From a checkpoint of a small mixture-of-experts model trained on Wikipedia: 3 picks a token.
Below are experts of layer 4 (counted from 0) of a mixture-of-experts language model. Rows are named router (the router's row for the expert), down (a neuron's output weights, with its number) and show model dimensions 0-191. Each number is 128 + 24 x the weight over its row's rms, rounded and kept within 0 to 255.
Before each expert's rows: a language model's description of what the expert responds to. This comes from a sample of Wikipedia text that the model never trained on.

# expert 23
It responds to: Bare space tokens between words, often where a word is split oddly, or in empty table cells; also capital-letter word starts.
router [147 132 133 133 118 172 168 136 112 148 123 160 134 152 151 103 115  82 164 115 122 119 153 149 104 104 106 118  87 153 120 114  85 173 136 141 129 123 147 190  96 119  89 129 122 116  91 124 137 145  95 106 135 146 143  75 101 114 154 117 117 125 138 117 126 112 155 154 130 111 167 118 119 139 156 147 108 127 150 171  90 117 138 170 130 145 112  89 153 117 164  84 117 123 149  87  99 128 128  99 126 114 121  92  81 124 103 100 166 115 116 129 144 137 110 123 139 165 128  97  81  89 127 111 135 122  91 145 126 129 140 125 129 160 124 102 100 140 104  93 106  99  99 151 144 153 168 115 153 117 184 131 101 130 133 143 128  93 129 146 158 143 147 105  95 124 117  93 158  86 105 108 147 103 156 123 113 172 161 114 142 123 149 137 129 148  69 154 111 123 158 151]
down8 [144 137 130 116 149  77 117 163 153 117 172 111 102 145 146  94 108 166 115  96 127 143 113 117 135 132 160 108  91 135 136 129 126  81 131 126 112 119 122 143 119 173 180 137 122 116 115 123 147 167 104 107 108 126 148  93 106 128 143 136  73 134 143 154 124 126 114 126 157  99 166 144 184 180  92 179 132  96 148 128 106 130 122 127 130 130 126 153  92  98 119 131 152 122 146 138 155 103 127 148 119 143  88 145 109 113 115 126 171  89 125 140 112 127 132 187 125 102 159 114 125  90 157 123 142 129  99 151 142 134 150 164 113 105 119 103 142 151 144 188 106 166  92 129 100 125 174 151 170 112 118 124  98 109 124 159 112 130 146 121 123 142  93 135 168  93 119 128 129 168  87 112 162  83 105 152 112 117 115 125 137 109 108  96 134 147  95  75 118 132 119 134]
down9 [ 95 131 159 163 116 117 117 124 115 159  69 135 189 127 148  84 161 132 152 127 115 120 119 138 118  94 151 120 112 146 123 194 161 104 123 169 162 130 122 124 154 126 153 169 129 103 113 126 138 111 125 140 132 145 128 101 109 127 143 119  89 101 121 122 148 103 161  95  84 122 125 100 179 130 120 128 112 124  97 113 142 150 124 120 119 144  87 143 111 109 152  97 138 152 137 124 148  96  84 174 126 143 118 140 144 176 136 171 128 143 144 145 126 124  60 129 164 156  88 121 150 153 122 133 120 125 107 115 161 116 111 143 130 116 103 132 189 125 169 180 136 140 112 126 103 120 110 130 160 179 171  92 131 136 111  87 134 137 137 102 138 125 162 117  93  89 137 144 105 123 145 127 140 119 102 171 118  89 146 117 139  98 142 116  93 111 115 157 119 112 112 149]
down10 [105 151 118 132 104 134 140 104 105 136 133 155 106 123  70  75 141 128 119  85 132 102 106 137 150 112 102 100 152 146  92 144 119 129  71 141  85 113 142 134  95 154 135  59 157 157 149 145 153 110 128 146  94 142 122 112 148 194 144 117 121 145  96 105 120 125 134 106 160  90 176 134 158 103 130  87 104 141 109 155 157 133 123 142 127 169 129 120 156 144 161  78 108 118 119 166 183 109 143  87 137 135 165 133 146 133  99 121 109 119 100 158 125 143 121 137 121 108 122 167 120 122 142 132  89 121 127 117 145 126 139 136 191 157 132 142  95 144 116 106 148 131 142 161 133 149 107 107 186 162 131 120 158 115 137 135 154 108 140 118 135 117 158 130  98 130 163  96 155 143 112 137 106 112 158 117 122 151 129 128 146 144  94  84 125 139 145  87 119 121 146 162]
down11 [158  88 135 161 142 132 135 148 188 146 157 125 141 147 106 111 149 153 160 150 138 110  94 129 154 136  86 118 114 118 108 185 119 132 105 120 109  99 146 124 138 150  79 132 114 115 161 138 159 169 155 112 155 139 118 128 124 122 112 141 129 120 116 159 120 120  96 126 112 144 134  92 152 104 127  91 132 141 119 154 123 172 144 130 152 118 119 106 161 123 161 131 141 115 110 125 158 188 141 161  99  80 115 153 126 114 127 102 135 172 107 171 126 137 108 163 130 126 174 138 147 108 121 156 138 111 132 107  82  90 170 184 105  89  96  95 110 156  93 140 141 131 103 113 122 163 118 148 153 118  91 136 123 105 151  89 109 150 128 161 107 177 152 186  92 122 166 134 132  95  99 153 137 131 123 106 126 113 104 138 159 130 108 134 141 147 161 111 122 115 104 109]
down12 [ 83 102 146 133  93 135 103 138 134 135 157 110 147 133 100 133 121 138 112  89 102  93 103 138 100 155 162 100 117 128 126 109 106 122 134 141 138 115 173 105 184  77 112 122 141  90 142 105 105 191 122 166 121 134 171 132  91 183 113 133 117 116 125 119 117 105 174 161 136 114 116 132 161 135 156 111 155 129 126 118 150 140 132 132 119 132 175  82 154 116  99 102  79 139 161 155 114 138 150 100 134 114 116 127 138 166 138 144 101 148 100 171 111 146 148 133 144 109 155 130 136 145 149  92  96 147 115  80 132 133 123 143 111  99 126 146 108 117 102 113 116  74  86  92 118  72  95 111 118 126 111 122 126  97 139 115 108 113 108 154 150 163 160 128 143 118 111 132 115 161 134 136 113 167 180 118 121  98 153 111 132  88 113 164 156 110 132 148 108 133  93 135]
down13 [159  99  96 141 110 145  97 134 139 106  96 154 161 110 128  93 151 114 125 111  96 121 153 156  82 130 114 122 128 159 136 125 118 129 149 155 124 160 107 129 152 113 129  88  77 181  92 196 160 134  75 112 113 149 156 113 138 150 128 132  79 129 187 166 132 160 127 124 135 131 140 171 149 130 114 130  86 157 119 147 123  89 143 107 121 140  96 129  89 114 139 121 122 182 109 170 109 127 132 111 112 126  99 114 141 158 137 115 144 104  67 108 130 134 157 124 123 151 160 135 107 125 133 129 148 111 114  85 140 141 118 142 115 150 125 118 114 117 125 123 120 124 119 161 118 119 129  91 145 125 139 101 157 117  88 158  59 122 110 140 157 108 160 175 162 108 149 142 132 132 145 171  98 173 155 130  90 118 151 133  95 123 136 140 124 146 152 121  92 131 113 136]
down14 [116 117 171 134 103 194  90 141 111 112 134 151 118 140 110 123  96 125 116 140 153 142 119  93 117 141 136 110 102 125  88 120 120 128 103 131 176  72 176 140 160 191 174 115 173 121 138 116 105 159 124 146 138 152  94 139 125 106 142 164 159 138 131 138  95 170 104 167 155 139 113 129 135 125 113 142 177 138 120 146  85 124 142 173 157 102 127 142 159 123 139 176 119 109 128  89 119  98 104 132  94 157 127 128 121 118 128 148 126 145 151 151 143 106 103  95 157 149 153  96 128 107 108 124 134 116 100 130 153 131 135 132  99 153 123  79 108 121 204  97 143 173 110 152 151 126 151 108 151 100 146 121 137 150 136 155 127  97 152 152 164 131 122 134 120 152 172 164 114 155 116  94 151 140 148 144 109 141 122 125  91 128 121 108 160 137 111 121 134 149 126 110]
down15 [134 133 127 109 142 121 124 147 135 152 151 125 117 130  98 142 125 131 158 128 135 134  92 163 154 138 133 111 143 145 144 148 111  97 146 129 132 106 150 153 166 150 129 164 139 147 158 163 148 111 120  97 154 145 160 135 167 194  89 148 160 125 131 107 120 141 122  75 179 130 158 128 158 134  86 152 122 135 140 162 136 147 154 166 167 115 136 128 130 102 125 137 101 150 121 134 100 155  87 141 151  94 158 143 144 131 113 129 143 143 131 123 133 170 139 125 134 151 159 135 104 128 129 100 151 131 162 129 168 103 110 124 132 158 139  85 122 140  97 148 104 129 170 113 145  84 146 173 165  86 116 166 127 114  97 171 158 114 151 120 122 111 152 142 100 107 102  89  96 153 103 160 163 120 102 166 131 109 159 128 134  94  96 116 156  84 146  71 178 112 122 149]
down16 [124 145  67 169 131 101 128 141 150 119 106 133 119 114  91  49 152 116 130 108  99  94 112 122 109 117 123 159  76 128 165 136 132 118 130 148 124 140 117 147 117 141  92 132  83 106 110 120 113  93 157 114  98 113 148 111 132  92 120 158 149  92 133 103  97 109 125 142 132 137 146 143 186 134 136 117 130  92 123 140  79 139 124 131 119 134  97 137 130  86 121 153 109 121 131 159 155 155 112 132 138 124 137 132 118 132 121 103 156 167 189 138 113 178 144 112 123 169 157 142 116 139  91 121 133  91 140 119 144 133 101 118  83 130 138 141 141 165  83 136 152 136 122 107 140 143 131 114 129 173 101 108 145 114 138 156 153 141 109 100 114 146  76 125 131 124 142 163 147 133 143 182 149 130 140 152 176 155 113 133 136 151  89 118 165 169 131 123 113  94  77 164]
down17 [145 106 145 133 183 124 122 116 153 135 132 137 152 115 145 136 141 121 120 123 167 131 129 140 130 131 114 113  87 148 158 154 146 155 130 128 192 134 121 158 105 110 108 117 109 154 104  92 153 101 136 175  97  91  93 161 154 122 121 151 107 108  91 122  84 155 108 166 143 125 109  76 150 169 129 131  87 130 145 164 112 173 160 124 129 135 100 136 110 138 159 135 128 116 132 127 149 115 130 125 135 131 110 126 136 149 136  95 129 145  79 122 197 157 103 103 133 178 157  82 116 137 136 156 120 124 150 131 129 100 117 115 110 152 127 121 126 102 132 128 140 153 123 127 137  95 107 133 120 160 146 159 110 141 134 131  98 114  86 107  72 125 124 120 148 176 154  98 152 128 137 107 140 151  85 147 164 127 128 119 148 111 166 135 104 107 187 112 198 169 137 132]
down18 [106 117 145 146 108 129 160 146 108  93 116 126  95  94 109  98 157 132 158 120  92  97 123 164 105 123 113 102 117 140 108 128 109 113  99 110 144  88 168 147 134 106 154 134 152 118  74 113  93 111 103 136 124 125 162 120 127 115 125 142 103 154 149  95 101 107 131 136 126 131 155 117 139  71 135 120 133 126 114 115 141 193 135 149 116 146 119 131 137  85 100 135  97 138 129 121 115 137 109 126 134 139 128 161  95 139 128 148 160 136 136 115 144 126 172 138  82 140 170 111 145 162 157 111 135 139 108 148 130 122 106 132 132  89  58 160 101 129 105 117 151 129 101 107 151 141 136 176 176 131  93  98 192 140 116 153 126 135 128 108 139 106  93 130 123 105 135 125 108 123 160 107 143  87 108 153 160 204 109 128  96 111 126 130  90 141  67 107 140 100 117 154]

# expert 18
It responds to: Pieces right after a word's first letters, like D-e-mographics, Ass-o-ciation, plus ordinals first/second, United, and table cell starts.
router [162 121 211 111 147 127 172 133 114  79  82 161 139 142 114 141 140 135 128 147  89 160 163 145 118 129 101  73 101  91 124 115 110 161  94 126 168 123 105 130  97 142 116 146 100 119 116 147 137  94 124 178 121 136 126 102 102 119 130 113 111 170 126  91 133 101 113 131 135 119 108 122 138 132 173 148 130 154 119  77 156  99 103 158 133  88 107  96 126  99 129 142 139 135 137 133 102 125 115 114 107 129 124 115 163 106 121 138 157 108 103 124 162 121 103 126 109 150 145 134 120 127 127  88 158 150 141 137 149 154 115 145 117  82 150 132  94 126 170 145 160 108 150 158 151 131 145 128 111  97 133 113 122 134 138 145 113 113 113 118 109 150 134 125  92 106 110  96  48 125 149 120 135 131  96  98 103 123 122 106 108  96 124 113 143 198  76  91 141 130 137 125]
down0 [101 144  66 114 118 109 134 157 112 139 102 130 131 110 146 143 143 152 124 140 115 147  78 133 111 106 183 156 105 117 126 149 119 118 161 108 106 114 131  90 119 109  74 106 112 139 162 170 140 133 114 149 116 103 144 115 117 197 125 189 123 109 124 138 129 111 124 152 104 126 149 121 133 141 131 148 111 120 103 135 149 102 141 123 151 167 126  88  83 119 126 134  82 152  75 145 142  91 110 145 125 136 112 128 126 145 141 152 100 127 115 190 115 126 144 168 103 163 137 145 150 123 107 121  97 134 142 119 107 144 137 155 166 151  71 143 164 112 146 124 143 102 116 104 110 127  88 162 146 140 146 128  90 136 134 166  94 148 108 133 133 131 149 136 115 142  94 107  84 124 119 157 137 114 145  98 131  87 132 145 149  91 151 104 133 160 168 184 164 142 103 120]
down1 [134 181 119 144 135 101 146 136 106 126 104 119 154  93 129 121 148 106 159  98 111 159  93 188 148 146 133 116 102 145 120 100 114 108 135  94 133 110 151 132 116 135  88 132 144 131 159 100  80 115  83 143 120 143  75 149 140 115 131 155 126  94 110 126 163 172 149 141 138 109 133 150 116 124 131  75  84 107 106 139 180 114 173 131 151 129  95 155 150 127 142 158 101 134  83 144 159 118 129 169 127 135 111 122  99 126 124 159  96 121 135 158 143 100 115 115 113 126 122 107 115 162 161  98 133 144 132 144 183 114 127 127  95 106 129 127  95 124 105 142 123  92  98 131  74  94 114 130 151  96 141 158 120 142 122 129 145 163 137 149 108 132 103 135 122 118 141  96  72 158 109 122 158 115 104 112  96 103 111  99 173 136 163 130 113 155  83  78 131 147 138 135]
down2 [138 111 139 110  68 109 144  88 139 100 144 109 144 120 138 127 137 105 109  64 105 164 114 160 147 133 113 111 127 135 146 112  95 164  75 174 123 114 149 139  97 155 124 112 132 106 132 127 102 133 132 158 117 128 173 151 103 175 141 155 117 114 152  76 136  75 137 155 104 113 117 139 164 103 183 135 114 122 128 178 111 100 163 142 139 122  99 156 149 121 148 116 160 152 115 131 115 154 167 129 139 152 130 159 135 156 127 128 146 129 117 138 132 181 117 128 134 125 103 131 101 135 109 135  99  83 158 108 119 120 112 134 132 166 116 124 120 151  99 146 124 136 137 131 127 137 141 149 103  99  80 108  73 152 149 153 151 132 107  97 111  83  92 107 108 153 114  99 114 107 150  96  82 141 100 151 147 121 144 142 134 112 118 172 176  89  96 114 119 128 148 126]
down3 [141 137 122 153 191 109 145 112 161 144 118 144 123 147 115 119 123 104 121 120 143 110 116 133 146 144 144 123 123 153  81 125 137 110 108 120 142 115 123 171 111 132 119 133  96 117 113 136 130 107 124 102 134 114 172  97 151 133 111  92 111 111 102 120 105 136 122 150 105 149  95 175 148 154 124 147 108 144 154 137  98 112 171 103 200  94 148 142 104 100 116 153 134 141 137  78 148 145  98 104 134 157 148 122  89  98 143 172 149 144  76 116 144 115 144  93 119 112 119 134  70 119 118 131 140 125 124 115 111 106 157 139 112 124 119 131 125 130 104  85 140 120 141 112 106 137 110 137 126 123 170 132 121 140 121 123 159  82 160 141 190  93  94 123 167 154 128 109  99 146 142 181 132 116  91 151 115 164 167  77 145 163 134 128 180  85 158 103 154 151 158 117]
down4 [115 133 106 133 121 111 101 174 136 113 111 145 153 134 141 141  91  86  98 136 148 123  90  77 123 115 140  63 135 155 143 114 141 125 130  90  99 103 126 141 143 199 140 118 134 181 151 151 103 137  88 107 146 129 112 142 109 123 121 128 120  98 143 142 102 130 119 114 118 146  78 132 118 144  97 121 146 120 139 152 102 141 140 147 107 157  91 120 143 119  94  74 162 151 138 121 152 177 138 150 119 139 142 134 127 120 147 106 102 113  97 159 126 106 105 136 113 188 130 132 131 144 159 178 116 142 140 172 127 157 139  84 107  94 150  77 171  96 114 104 119 114 152 120 139 140 110 107 139 153 117 102  83 133 146  98 116 164 118 119 173 140 134 167 118 148 121 127 121 164  91  84 143 159 163 103 122 110 125 127 128 122  96 169 120  96 125 138 144 138 103 149]
down5 [113 119 152 103 111 156 161 135 128  97 126 103 108 109 137 120 113 145 136  91 153 135 179 133 136 155 153 101 105 106 122 141 144 120  87 134 125 116 122 137 118 126 138 132 117 100 124  92 103  91 126 105 147 107 103 118  96  80 130 167  94 142 124 138 102 148  92 116 145 142 100 134 112 125 121 170  84 175 121 125 149 124 170 135 150  98 153 123  58 138 120 129 130 166 173 119 135 105 135  81 142 170 142 134 149 157 136  76 159 133 155 121 142 160 177 116 159 131  85 151 178 130 119 142 147 115 144 133 132 106 129 141 122 149 133 112 147 125 130 140  99 146 125 171 121 123 129 110 133 163 157 130 120  81 166 122 139 116 115 168 109 135  76 123  92 115 128 144 145 130 143 116 170 122 115  88 146  90 131 126 159 130 173  54 122 144 159 157 131 105 131 161]
down6 [139 123 125 125  95 121 104 103  67 143 169 121 149 124 140 157 111 123 146 107 152 123 120 104 129 130 115 133 140 121 168 158 119 176 125  99 134 119 141 150 157 178 108 127 142 110 102 146 127 119 124 146 145 147 129 115 156 145 106 145 133 119 104 112 132 117 148 116 122  96  87 101 114 138  87 178 138 124 123 137 126 120  80  98 103 127 112  58 102 115 112 109 111 120 128  97 140 146 126 154 118  73 118 118 141 140 138 131 161 151 130 139  86 178  73 104 175  88  63 122 102 124 138 106 140 162 157 131  85  92 111 161 113 145 109 164 149 149  94 144 140  99 150  92 106 128 121 119 116  65 114 132 109 131 127 103 127 156 138 102 152 117 133 115 175  88 111 145 144  90 106 138 132 128  95 102 136 123 150 121 122 156 128 119 175  86 115 109 109 151 124 118]
down7 [156 129 133 132 107 144 127 136 124 197 138 143 103 159 116 133 144 145 135  86 146 135 133 144 121 119 157 123 177 114 116 121  70 141 175 137 121 154 136 137 174 118 119 118 126 133 165 114  94 104 143 138 174  98 135 128 117 141 118 152 182  96 111 119 104 125 134 125 125 104 121  98 126 191 168 154 144 115 156 144 144  61 128 136 116 143 170 158 153 133 150 115 135 124 102 112 100 174 149  98 149  91 135 125 138 133  94 111 154 111  96 107 103 129 127 152 115 149 164 104 151 143 154  93 130 124 113 125 149 153 102  91  80 138 113 106 153 159 136 152  80 136 133  85 128 117  81 138 150 152 126  94 124 112 148 163 117 112 136 109 112 147 126 137 185 115 135 171 165 123 124 165 126 105 136 144 133 108 159 159 131 129  82 132  94 132  97 135 110 130  99 113]
down8 [ 91 115 124 122 105 126 104 173 174 165 134 132 135 114 133  91 150 130 133 171 114  97 101 106  93 132 148 134 141 110 141 104 111 128 151  92  99 144 150 156 177  90 121 112 128 125 120  89 141 122 112 140 136 120 112  92 133  93 101 181 141 142 155 110 116 181 151 147 129 131 121 152 118 102 157 108 211 105 104 120 118 154 129 144 132 109 114 148 151 158 117  87 136 125 152 109 145 129 146 160 107 139  96 139 129 104 117 149 147 131 101 121 116 176 120  94 111 107 125 139 150 128  97 130 178 157 123 121 135 132 112 122 104 119  89 112  83 167 107 138 136 114 114 131 122 132 172 133 106 116  93 114 118 134  65 145 136 116  96 120 119  99 119 154 138 122 124 112 123  82 103  85 129 106 143 149 132 122 107  97 102 129 161 145 181  99 175 123 139 110 187 142]
down9 [ 96 113 116  91 100 145 135  93 139 165 148 129 100 158 123 177 136  98 128 134 108 115  81 118 163 126 153 125 158 141 106 133  92 103 186 121 139 142 149 135 126 124 170 129 128 135 181 157 139 145  93  89 144 148 107 141 152 107 116  45 134 131 108 112 117 139  85 100 111 119 107 133 137 140 133 158 109 120 129 152  97 155 104 110 144 114 148 139 160  80 114 163 113 127 112 123 132 137 116 107 194 136 127 126 152 142 115 156 154 111 128  79 131 133 104 132  69 130  97 132 117 116 132  79 148 136 104 140 154 136 156 145 157 136 158 148 123 136  99 111 125  91 144 126 135 157 146 122 124 177 112 108  79 180  86 174 128 135 175 109 151 119 130 128 127 116 139 143  90 113 119 158 124 117 148 146 128 118 137 119 102 113 106 121 140 145 119  87 143 119 146 171]
down10 [110 114  99 107 128 125 126 138 183 107 101  69 141 137 103 105 128 128 136 106  96 130 118 145 138  96 140 148 177 126 166 110 102 100 108 144 157 114 119 139 126  79 141 160 139 125 143 183 115 166 151 160 132 150 152 117 124 107 107 111 145 109 171 148 116 165 150  96 139  98  94 131 144 124 132 138 117 139 151 163  93 110 104 184 122  97 118 112 112 160 164 140 136 158 122 132 182 108 127 147 134  97 157 115 123 116 166 146 150 116 133 176 151 147 135 140 137 135 154 116 186 144 111 122 128 122 109 102 124 105 168 122 156  97 158 159 136  99 164 162 140 171 109 146 107 128 147  98 107 153 147 109 132  97  73 101 135 164 148 128 136 148 167 119 105 136 127 154 125 121 106 125 120 145 146 117 128 151 128 195 139 127 135 127 140 164 118 113  78 147 147 163]

# expert 24
It responds to: Opening one or two letters of a word split into pieces, in prose or lists, like b-roadening, p-itches, T-errain, F-enella.
router [157 162 180 166 137 138 159 114 105  67 107 151 149 121 110 122 158 120 103 130 150 127 124 140 121  94 124  95 146 104 132 125 110 137  98 136 117 144 137 150  97 137 128 145 141 124 138 136  71 101 111 113 109 152 116 108 110 148 137 116 108 145 139 124 148 116 187 145 139 128 160 110  88 102 156 122 131 135 124 117 163 122 132 141 114  76 101 113 148 113 178 121 131 163 148 159 127 134 142 133 115  94 133  82 146 105  79 139 154 175 102 101 125 122 125 135 128 137 145 142 107  81 103 100 152 145 134 132 166 135 160 131 104  85 147 100  83 128 121 132 156 150 147 123 144  95 128 153 119 115 178 113  93 108 133 136 137  85 128 154 130 150 143  88  82 120  93 141  81 115 100 127 173 122 172 117 169 163 115 136 137 168 162 105 133 142 116 134  95 160 139  94]
down0 [146  78 132 100 117 101 122 139 123 130  94 166 130 161 143 160 107 176 173 156 116 125 143 158 118 149 145 157 136 140 136  98 147 158 124 130 120 134 128 163 145 128 101 135 178 141 135 129 137  85 131 100 149 121 131 141 106 132 135 147 145 160 136 100 129 122  91 108 116 151 184 143 145 117 133 131 156 154 113 112 142 146 128 141 114 143 141 144 105  89 122 150 181 120 148 128 152 107 186 123 120 140 165 127 147 183 127 170 130 134 117  98 111 140 108 151 113 131 163 122 122 140 129  96 130  77 161 144 133 118 137 146 105 129 197 139 105 150 175  90 109 100 170 145 133 117 105 150 131 130 114 151 122 112 143 130  85 107 118 171  90 160 154 143 175 115 139 113 121  99 116 141 125 130 115 159 134 111 134 101 102  96 138 161 166  76 194 114 118 112 104 114]
down1 [124 166 157 129 113 110 148 156 177 146 109 113 127 140 150 132 129 145 110 132 110 100 112 119 152 139 121  85 130 105 131 120 144 108  69 193 101 112 126 103 160  95 120 131 115 158 100 137 105 108 134 153 106  79 124  97 101 119 107 185 145 163 110 116 177 121  99 100 179 146  93 126 104 128 136 148 129 151 108 163 100 128 141 154 103 104 114 137 147 137  85 140 117 120 107 168 100 139 104 111 190 101 140 140 132 151 159 120 144 168 132 135 142 179 129 148 128 156 146 109  99 104 143 128  88  79 134 114 114  88 128 122 110 116 100 150 130 138 167 139 130 153 102 164 111  87 116 135 104 123 127 122  80 108 159 124 130  93 131 168 149 103 136  82 129 118 135 123 119 112 144  78 124 137 146 105 117 110 109 155  90 102 148  96 145 150 122 135 150 124 129 110]
down2 [152 160 117 125 138  97 175 122 132 151  95 179 130  94  88 108 100 134 126 100  88 131 131 117 128 119 165  91 118 172 166  81 139 140 122 119 152 138 115 157 140 140 130 116 146 140 140 128 153 156 142 147 138 129 165 126  86 136 131  96 142  96 130 145 136 129 141 121 122 141 124 129 145 160 137 140  54 110 117 130 104 190 185 112 109 134 116 158 134 150 120 159 103 125 110  99 100 118 150 164 135 150 144 167 138 119 105 161 105 119 157  92 136 133 150 104 109 137 134 100 132 124 148 126 176 121 137 153 137 113 155 154 122 112 101 162 136 135 129 110 147 168 124 106 154 146 181 145  95 103 103 142 118 152 141 132 109 168 100 143 116 134 160 125 121 167  78  92 140 140 122 142  90 161 100 132 136 118 146 127 133 156 146 147 123 144 130 101 172 111 204 104]
down3 [162 149 114  93 120  93 131 145 171 155 130 131 117  79 131 133 115 123 130 175 161 157 118 102 110 141 128 130 116 161 169  86 133 113 131 155 137 149  94 151  99  83  61 144 141  99 133 109 133 148 135 122 145 132 129  92 107 128 159 133 125 122 127 135 133 116 129 165 138  94 109  48 120 113  86 177 116 117 134 126 128  93 142 105 114 134 132 115 139 176  88 147 172 149 151 124 160 125 129 136 159 129 102 115 134 140 121 105 140 124 125 125  87  60 163  94 114 132 134 137 159 132 118 153 133 130 153 176 121 146 111 109 104 134 118 137 137 116 147 123 123 120  92 123 157 140 126 128 136 134 113 154  80  81 107 109 126 172 144 142 114 171 130 103 171 157 115 152 115 102 113 160 139 121 121 108 158 113 117 159 127  87 119 131  77 170 151 132 138  97  99 123]
down4 [134 102 154 179 137 167  89 138 129 175 128  99  82 144 103 167 165  86 136 121 154 120 113 126 128  76 103 128 114 146  79 172 137 151 153  94 119 124 118 123  84 163  82 146 145 134 155 102 125 106 139 127 129 114 182 130 124 124 109 134  99 147 139 137 114 111 139 158 115  89 144 184 119 123 126 151 145 112 171 149 117 135  80 140 118 143 118 129 129 111 132 170 144 147 130 168 155 112 121 114  94 118 181  95 126 170 123 102 123 140 126 123 132 119 111 112 170 146 167 168 130 119  96 155 147 131 132 113 117 115  97 186 118 146  79 110 152 126 103  85 133 148 132 155 117 141 148 111 111 129  95 144 124 124 101 127 101  98 127 119 182 129 151 159 165 129 148 120 147 133 148 130 127 104 120 157 132 141 119 143 138 130 153 132 113 111 176 137 103 114 158 167]
down5 [119  95  76 121 137 144 110  97 105 120 154  98 105 138 127 150 104 152 135 152  77 139 142 102 111 137 137 114 147 119 132 141 102  74  83 149 129  96  89  94 109  90 162 131  81 135 144  94 133 146 135 108 142 141 131  98 144 146 134 102 117 140 113 123 126 101 137 153 102 120 170 130 110 123 128  99 113 115 121 120  99 173 115 120 123 123 112 132  99 136 108 178 152 130 133 149 111  90 152 131 114 149 131 149 126 163 122 142 181 104 143 185 132  75 152 115 112 122 121 107 122 137  98 132 113 118  81 117 122 147 115  74 142 147 157  84 135 139 138  94 124 114  98  99 118 177 145 132 144 170  96  94 152 108 109 114  78 141 133  85  77  99 126 108 118 137 134 128  94 148 127 118 126 127 115 121 113 156 137 163 139  98 158 152 133 150 143 189 149 120 101 167]
down6 [132 131  89  99 108 147 103 167 104  88 112 124 116 118 136 127 138  78 127 173 173 142 115 118 115 132 126 107 120 112 120 144 178  88 153 147 126 153 103 116 105  96 127 128 125 142 128 100 141 154 160  98 141 143 173 109 133 129 158  96 163 146 115 155 136 145 191 107 132  99 132 132 114  96 108 174 142 156 136 160 109 134 146 171 137 165  85 169  96 111 139 123 146 144 118 135 132 136 139 116 132 141 140 150 119 137  98 124 131  94 139 160 109 151 109 127 173 102 121 146 136 135 173 115 136 135 132 172  77 117 125 115 147  72 139 115 154 110 141 128 103 146 119 103 162  90 143 141  82 101 124 131 135 151  83 149 145 137 116  95 140 116 123 138 120 161 141 129 133 131 133 146  90  96 161 130 173 130 105 156 114  84 122  97 132 121  63  85 135 141 149  86]
down7 [151  83 155 152 124 164  91 156 134 118 133 151  99 129 144 103 139 107 127 139 134  78 127 120 127 131 120 154 144 113 106 156 117 190 102 126 170 138 100  85 105 105 141 138 172 136 132 110 145  93 103 130  81 121 198 120 115 143 104 156 135 121 138 108 135 155 115 135 178 162 197 132 120 118 132 126 130 153 133 176 102 148 125 108 128 156 115  88 130 140 131 105 121 131 156 140 102 133  84 142 116 126  79  79 185 161 129 130 159  79 180 124 116 150 112 145 142 180 116 164 151 120 120 165  95 135 138 141 137 137  97 154 169 134 130 116 140 112 158 140 124 134 125 104 102 121 113 169 131 122 159 153 138 120 120  97 139 101 138 104  94 114 119 133 139 118 137 156 132 113 114 104 110 107 127 106 123 120 111 157 146 132 125 141 153 150 103 138 129 119  85 176]
down8 [160 152 134 144 170  95 120 138 140 104 161 108 128 121 136 143 150  90  87 105 133 158 117 119 100 118 171 121 154 104 150 121 135 116 111 149 140 141 121 159 147 142 108 145 140  91  83 141 112  98 208  70 148 111 132 125 112 103 113 126 110 125  79 130 161 147 112 118 138 115  87 165 111 140 170 138  80 123 155 137  86 144 110 111 122 157 123 125 144 116 130 124 156  89 143 142 131 117 122 105 126 121 115 129 142  90  86 160 112  98 108 100 107  93 139 115 127 115 120 144 141 112 149 162 137 111 124 116 115 131 140 165 104 134 170 158 134 164 134  66 121 146 124 182 147 112 123 108 148 119 104 150 157 133 189  99 115 118 114 147 135 138 115 121 156 112 177 134 150  95 127 132 169 118 119 123 156 149 116 133 128 119 106  70 116  98 108 114 131 118 139 189]
down9 [146 129 113 106 139 138 117 137 144 169 146 122 171 130  92  81 114 109 136 156 132 104 156  84  95 140 141 154 122 105 140 147 113 131  96 108 119 113 112 109 176 117 122 109 110 155 136 128 101 128 140 111 122 143 117 140 129 108 125 163 132  79 137  98 119 138 116 166 195 134  83 143 142 133 127 103 137 131  94 158 155 181 171  89  82 135 162 101  86 139 148 143  97 117 128 128 104  62 154 125 173 104 125 125 100 112 148  83 121 145 147 124 120 102 138 138 138 130 133 136 127 113 123 145  66 156 138 125 140 118 150 133 136 105 155 149 154 137 100 167 142 116 120 150 166 105 142  94 155 138 152 149 124 146 161 115  96 143 170 148 107 133 181 141 110 163 158 113 142 177 129 107 123  83 151 126 107 128 160 154 126 168 119 141 146 109 141 128 118  84 111 124]
down10 [137 145  98 171 155 110 142 124 118 169 148 114 121 169 128 151 145 139 101 106 141 127 151 119 144 158 138 128 161  95 109 153 115 155 136 114 129 108 119 124 105 124 102 122 105 124 153 117 160 138 114 116 126 128 122 152 140  93 139 132 100 101 102 113 122 117 128  54 129 142 161 144 182 161 138 115 145  89 115 142 137 127 132 102 173 138 193 149  77  98 111 111 152 178  91  89 118 151 150 120 131 102 107 157 103 157  93 140  55 130 138 153 158 156  91  92 152 152 100  86 153 126  39 125 149 138 131 137 133 139 103 129 113 131 113  78 117 117 133 127 115 126 145 122 116 135 123 128 131  77 136 115 139 120  89 118 101 135 166  95 140 141 117 142 133 112 138 114 121 141  97 133 151 141 162 131 141  92 113 112 116 138 157 118 119 123  87 124 158 111 148 145]